Below are experts of layer 2 (counted from 0) of a mixture-of-experts language model. Rows are named router (the router's row for the expert), up (a neuron's input weights, with its number) and show model dimensions 0-159. Each number is 500 + 40 x the weight over its row's rms, rounded and kept within 0 to 999. Numbers have three digits each.
Before each expert's rows: a language model's description of what the expert responds to. This comes from a sample of Wikipedia text that the model never trained on.

# expert 37
Description: Table cell pipes after percentages, decimal points in numbers, list dashes, hyphens in names like Jean-Pierre, and article a.
router:414510488469507543492442521529596512487512547528525468510564565584500465519487558533494502469576492521562525458459524513353475413523489554578491501497528488488509486446550517469476544505503504489492510436481499489552521505507509510526464521482544507504491497424516492489501508523517497494523559513491531503480496489463517458566544476485500547367580467530482481500549508521514447510494479488535492488556469519541525353472544520467501490549522505482468434515503527486491460392478408
up0:419526495508529484509513440501433515446436481494470538467523498506482515548500466501477556477523538417500460458401516571505492500431504457518479500444484557496523503562471541534467512483475468508477498526500512533542557511430550440428489595527562539513505488508490577568502552508515510530480514458529542506461467496590502469525502475501576530566510499548519495466473529423510446482503520504458447550468534467602454502515410467429477424508461460502581546508459480517585470488514549
up1:490542523474580514511440431513461481442412508474495478418501505548483570511488524482486538504517478463475543403459550511488507449440561456533432490460462482521427514499528530544524495563525487516536457533530581532557502550491549483459502555512474524508520421606467498597508491499530527579508519451576540561538465481521508488469448467517582516497505486476595489484519494474416507436524473515494464505500487507502479506457517465455554466521544489491492571501460503473593488477461457
up2:479569479557553497535533479493410495504553516506519489462534435530431472455559490517543490513568483438433500446461504496551507481456502485584497567434456507531497520529533463495491471550536494510432465478492559573570501540480539455503505514524489565488519493487533468502531459515534530506430554406472509509538413551552481470517418485476567517491463488453570510467437446454470484406502436501510541478517522476514495517483449450461523494460524488524553521517432545490599557527477539
up3:497572471478497482556488494475484530493476474464453537542509527498452474521548506506449567516517533435556446443425499540501498492381502480509495529493472500509484567484485522506440482553498498579494443510515518546547554589431592443494473524541515542469522510496414507546446510511519511546408449492489484499490450536513505550497505490563543451470508508474538455415501435483450503456529420498465474488474542425503497520441408515496600496485470482529579497463463563504552526487473491
up4:431570514438481480515552504498512537500463450446500563476557573492535517510540496457443507523485519418484504481440534478482500509469540499497511518477486517536488504525507505525454502535525493468509425499500543604485537487412506503454542490479449510526504452536426551507491552483498449557448442523504549588496419579541569508489492509492517492439525481454579553544439507500400496485471454542440480484537480516557446451550494454471553480494463476526595541556554506521568465495467452
up5:450514496482471507564495505508450572474536504501499489498571478536475486541521557423540466551489507451451429428465553473469469493455562501494482510488514412524484507527481544517578501530593520531470439546503587580517420551469546397506545555504440568520543506530527554542459497473517515535462486473472498491453390504602482476474425509543558541516493505478487519480413477421482433449518460462496530515500508483473498536483503467468518498458494490492522506536523477537502536490477450
up6:489528523484523417490437431497431534520459433454485572510516477511547547532478527469507522533483512466497481485440561541498473510461518474526478446464496440471436505482417584501494462477533517503451426428582498611516560529396542463493520521553486482552568443555469594535499530433553523509475542543562482501483486479557514526512476490495570552518470544451556495488527521504484525475540487515480488446488485497568439497559512476511543442495499508472492477437526493551556492437500489
up7:471540495561516457508423483532424497498537530471411481557551501542429510507554470504502509524483535480468468469459506508526570487386542471525453434399499484517492547492556482495452532516570511536482462518467491510491500520496568484468544533458517574491516534507409582558512511500497573563471474419472496516494416527518518497467487517549567512507538564440499501434485472545417473445498491496507488459459516486549487385562483495455551487479449537531537511471448483491496482514532507
up8:414537536517549502565470489543486523478540476407454555513545489471484445538524481489494548497481506468488471447466572456511562522389555525496473564455527503541499504560479507466483489514474454470442448474513535528509512523465450518458492529512515555493493498448484518523442480554544524542463524499499544519523462503592539482480437599520569474467460548484614507505469496462497459487496462514469425561483544521585462441509387473514513525488514550558509491516479523554528459468518429
up9:474553548490495506531442532485489503506537504461444574528522476529488493498513500463504514555397508439517477438474454496502475497427517494557469471513401501535519514544502558455487516494503517603456441531515534573540485527445531454514459577560505583437546462502482515595459452495530570538461479463489503517545462562593531501523479538511510514530457528446556526444491476398531439450548463496536496527541512498504459482498501522437511477455422530509570504486484507511508565462493444
up10:460508493485535538539479470502422531477554498495478531441529463522507487467520493513519508530473473471406543463402561504510546530435511463476508478431542543480486498517447464548461508530518538611461483482499498569546617531418508454509481472476510522521538507501517586524468531445541514584498529444511512527498415455568451501468526483497579529529505549498447516468483486469459514478580507515467480507529459493476498481528483431416557448448450563419497527489479474450571493471497489
up11:431533546520491530509511448486491475477510524505411521529522512547507536513511479429534513545481515474429515488466522495547470471449562530518404471494437522493532508490458519422613445561480519563444462491507545543482522483490549491492505581526474601514583516544489510540513516469527546534490469482516519538512410535540467514573540563516581532499491499442474527480443468468484533411432430485481446540559512435556522519496498457508445448462476538503541535495483527503543494534436472
up12:528512481501511538532471473561420487417511448464480453508526526533492474481504478552474500542518488423462446467464516498521509469420491532504490576386413484547446500508512534533477488527545478529527460515467595573526530549542529448465453577483523507486530541488465528530497518525500546503491500447504521497509438455564458503503510471455599529535458508464497531507497477501430471456555508506479477520506507398552402502500442451480579436472530499479491528459470442448573560476455506

# expert 23
Description: Mixed odd cases: a or on after a verb or preposition, capital letters in chess moves and code lists, and endings like ent, s.
router:410511475450503523496443521535583519525505546513530474524553546612523456515511545545496508475574515526557497472457522505367504430542482541602500491503516508487504489465551519454479541486503504495479483438482493468542528488496487500532476515498533492491496526430515496498520488528525472512543544525518557500489491486475506477570548482493497569379605458518482478510548507517514448518479487504546493494591470516548538374474522527481505514537531503484463456528491531480497469373497421
up1:476573512474556530520478491477481519489512498469444499512493523455425491569487527537435515547521544461456491469430551529526530536454543444536509467423424476525452498627497529467469518561503570582519506524521497419531465496532551455498532601520423536469492475532441513527543510517561524554442484467479488496456463514546522563467473464508561526557463470489513410541472461480450536532518472542491474532542504479501452458465518411503520488452549500530499562528438514482569483512502470
up2:424530525474564555497529484474466486400508457459465528563525491486485495498464535543471553523481570496538528399493539486413579482425517541509460481496532565523547559494504514495536466582538500521439497497548489559498519554515487493490434551543503547450529479484439613470536528517509491538478436558534497454444390534498525501446497518452512481478498491444565548520444457440445514473533486462467476516510528428495480483476464486472538457466500487485492582455486438481522464505476488
up3:507552542526508552496531485528500492436479480456449475504536537492489550497550492557429528529492508525522500446403456503542569493411567467536528514436435507475492496544463498497458472543534503540497421493501525469554498536475496419493503576461465527501516553509426535579456449505557560469498477451527483463478481502546538512475525462468585506499489558481529463472503406469465493459481472523572526464488494427538417495452465459469563501509423537545474543486535490458594561551507490
up4:433534502492514481481532509435433449441440502493523507442496533537501480433544538505451503503476481487472483402458549579497554507456527477427507525513492518526490488446472502535481483576553408496519483527571491522542483475445577498453436614510482561485499532535505466569509507529486546497514550464514510505463432593477461492502483549531598497516503528520487547421438514459408487468427475568544533499524538519538480527526502493498506516466516468547493585473465551476555501483476508
up5:524546543474529511536504401561493540484522504510520522542548495530532455556514480505490557537470534504491489460471484540510530444511534454472475472504546514536431556549486523466528409574501503530462410457512569563488482526513517438501551492565439501427575522526420540496497507494537506503540450514585444497484457485506469484460508494529579509552478503465543552479465468444430415485500529466516495478461453504527394495442470442475573504475474534553510529550485512516563497421473447
up6:436561464518500510565477449470418479448474472523458573505491542490459477524567471534513460581485494461506573472454557491464572511506523498500530506397496520567514483520449523506507483508539489529481464483557529540458525516446579503532454510498494524494583456510462528588472428509504572483564543538527523529452390498505477479419522524550588519501483499494486523507486429415484470426497434491469480491517513500515455419522438427497461526482478450518508528533475509530502526506498440
up7:504480487517480503569523486489493553427435418506473450537546473424470543486549556471461479567523568473470478489539519406497467489521504538509492512537461543491501513501463468480554414514518409503509516518569492576452567480481504456520524506449516477468490499478449538515533442554502531557489399481489499532468528548569451514523534521565597537493477536471546558477476442394489545519416525480552476548508515520558509487528533471495530455409498484494542472505502506498541507472425521
up8:532502523503487512537563507545472473481475443458460479536586509505474486530526488572486595561455502481483486449426517464526550488550475483522491514433503501554486510508488548482508443499555513512484448491556556514488515504419467538436473541524503529453558502499490550520558528479495541518512461481496493566473427487526497538433474396525481543438507450470532550506470430468543491451463409528514494525551525455595418500514405488476558478442457509509488473464435564475593527495523489
up9:523527515502458490539515499464445475481449486554432497493517497586474524534519504530451485540497533524476447426434520547500540438498549483532476528472506560544448505526461544437532481592539507480462443483461531535513488556469486397479525557457453486552545466423456592551492486476462508481512509424502501591479439562545442517483532495460552502498501552542484481456470503474446446423490488504498497486481522476461472568473491396505478463508532545556523501449472504455571506503457418
up10:525555459530517495552493463473466461484575430460466511514554455541441446512540469524474488556478519479481489462458530563466507437418531498501507484451542486521512533510607542488505456525499483499505421500525505546527462599439511483454521533498502635484481568536474577535437495512436579559506546474516493531482456570466487517510446510474538493443490503485501529457509466437432453481535455456543520551510484563528482490509456479496495458466424504546458585460518519457525506561515507
up11:517487487514501514488549495500515485519517505446466531505526541549526474546536512492466506504453547480533516398430512473449545456486488494526448491445485498599513542512511530465573480630562496571518430527596507572520470465462539466490518494553482504503491538479521557537546518482472508489505492428492527490536403477522447506479480417536520513485552442480564486469431446448437460485440447482467495568449578504507415481506495482463534499442481540489465549546479513498537458542482427
up12:525549508496453437515577534538469488495490465505411524467512484522520511531508486567451446498487552453448515455387471516496549494481493493537446598412531543577499499499493530411484489589522468519467452538570503573510487470469510426522543550547526530494492515505464509567532515476480536527535487463525447520452423564508461491534541502557581516412512555494530485437476481429447476464487465502499462456543555501466454528480457438524525507468521494512502518439459562472517539503518494
up13:501495524480520549541523479436454467488483399481538577482523479514460490508571490504424592540501509478500539475439509521494517514476509463483503549458512582540514534566445498535491472545528453503464410507511555578439500552432514461550503520516485533499485508488476515599506535498558545563574524545468504524482476615567477486491485496549514513537574474468564538475511482462508466448446487511526498480488494447510434493483428483515536442398484508527452526494484537450557496498518420

# expert 31
Description: Opening brackets, quote marks, dollar signs before amounts, list dashes at line starts, and LaTeX braces, as in $8 million, (1).
router:429498506495502502490380456513533469500434515552525458552496488583512510490511480437530481563584486510465507399495496529451484422521528502435490461513480432503465504588498486498457578458406542464447492505532509513551532496507542542531504463503483516441538477499476483496526464529518552494501570512475474517448461610592553521491499460501532513523481457513474484557519505527447455503507465510500534491486508489419454486540463501490517524502457493464595509508570544432515469419415497
up0:496520504498499492516504413517488453493522557483516506485576507574462509522480529500506478587502446469479493485564498462562545564477529524571484534393470554473403476516552561480570561539517477505508474488489423429447451531521548468554522470573460537537501528562571486533510480415532492533500493464460522463555467490452487461462417540544458545500521513494484495500449492512438501539523508528546504515412510544543531537474498472518535472463411493555544470562467497440521450533493535
up1:396570436388519469501484518507526478463488594459422497456508528538505543463513528508439524520562431430550492433480505418558460428541488543465518501524487516551517537472467519521525566507477516493487490488446535496516470576512512457496456470506617478505495369474540501557583527509537454531502521548465483567513496485432549522528533473558483511501423581493503500504514511458517447482493452525474548505554510470490494534508461478499535466535536505509479519485528559522510502465488484
up2:517485494501568466536436429450390383490435469487483435558559512501497466514514476454490515507554500446525525416527472553500520499495487528454440533580493515499491510511489518499419525539488518416486384521542496546515500534504490527495554499559483467453490462588465586526492553547522546465531528542495501496500481589508517489520448472576539477493523529524453549506546465489456450520495452494527535454513521488488485539487508520472512402536453497497567581536509528514550472494481539
up3:428565476534496504506498474570507458495500510541540590408582463457474477458464493452524571566508501474563441451512560470463501521493479556517569505459530538477506431522555577471522542506606514455473461553493488520472508530429500541502559490483582526502483440515519571539449412517467562560449506476469467529505468485457512512468489533522460517493497504478518526485488431493458474489482508475510541541508417484501501524406461468506531506504463442416534577548516539472497506503494549
up4:504479526447490443456516501536506471460430525536541496501510507525516429498499444565447571579569480504517485473482436525581513430416477528437491503453485466496507423556525506471520560513569454512467466563551523450468509552480505511522481480523532517434504531532522479524502506529500533443407510493467485509486522543468507447516512428535490483503498461488500543531522529495517425442564425480472411540469546465562509513485431520466501525528474485436452506465519502467583503452466631
up5:408522509545408447536352464589474472480467539522505529496535567488523498522581505500502516525485480477482449500496468550463512475478520451506511476473451449512436501471546489504504530469522489533537614506540553498515454526474595518465453520517458497475524455529501502617542444514438501551466566538501528514517505511543486515475487462473559495510499494538463513553441404521537558464437466507511502544512496488518463455519473537549480486484444553471529462426494468450456540468483539
up6:458540514472510548490437465467538527443453532465480547460566513511514580567568529450634525448537548461484420505508501503479449453516418547534527535496388484578470571462513516482526445463544546508468490538487495479583542495453534586483465504556499509506455555486448503494513474502579498503478495506436577457543492532514465494542455485505546506547460497445491527432517481518475474501524502449419455519531489475546496473487527497516518444447533530517525480536488507441488510558477460
up7:448536497533493469509423483475532564479483542575508454502519537495510450486503473494498486532475445505502520486529540483522504522521527506501457552524479529555508551485553493497455536504497456466531461538500594542537451534443572528437561440404454526450494503544432493575445468494549530529534459503479524538442450490508548495440408479495490492480561514481527560503505532542477414487424488547540531500464456509532403444470410510542454572520498447482512554514562506494461478410454500
up8:457517442539519544507501504487545545430431508492518477448518525516467463508478496486518553555551575497477560535502526452498476428509553545564480385508546481539493445531528497487507570555501446571487465437522549502513490507475539500453534535491478488524488510472513402550418495548490506575570467515439501509471415540492541484502564484437518571479526451517501435501495505479496403587450447544438473522509512510570443534520492446526523484543516431501490523500527520445528496465457472
up9:539499483548479510487439453508479480419516397537544455462539571565533467490546504520438515441508465502497450558496516486538478458485472438475448602552480513482435444463515543515503498530486495449511461502503513507580518551442514536525525539503505528459584390539502530544560483543500469486538577487523543503488513569472491494449493437494547455511456481409560518491472476489479435430512460508491517517473530481489482488493527469502478520546483453478541572594524536524474479474602531
up10:446494507453447497470422466512508493510503572543545567521516563445461523488521499505501517504507530511501555513480476515478435507472455489470465536456441520568482578451522559432488481513464559458458479540567511473514447433405520474487527473530486513518490452531454570427549462513517580502491511536503494522509466505479521504417518543516562549545448481575499576493466447541486593521462499507602543506574449498525530523440480516535573469495473466491530451457515557507513546426458520
up11:503516452481423557513441455481491512436567501474513491502560588508400492523471485450455494566500488592466471475528561444532423465433533613532496472536528477489564532506472474538451530452516509444505580527576516513505517528439512531471497509532457450535511521448503479499491460466539486566507504532513546567472489501518530563549481472536505487543507509518520483532521422538486432506456474505589470537527468457574510469529400505548522453425525520499504513548509524560509483484502521
up12:557512508463496519518460478519483542516450458472453522518523487528516522502456458429540528546494505538474449513494493502443500499534537506494510436466494426555518551556491517455480469539456488458450543484458466585536509500482584561498556556472530511451498466506445477533502494501537507518514552523392602482498492514560480532507502590487553472560514487404525486530497427520462557454459460486569423524448527490496477554522577543525528520455512519507488571488560564472403485455418485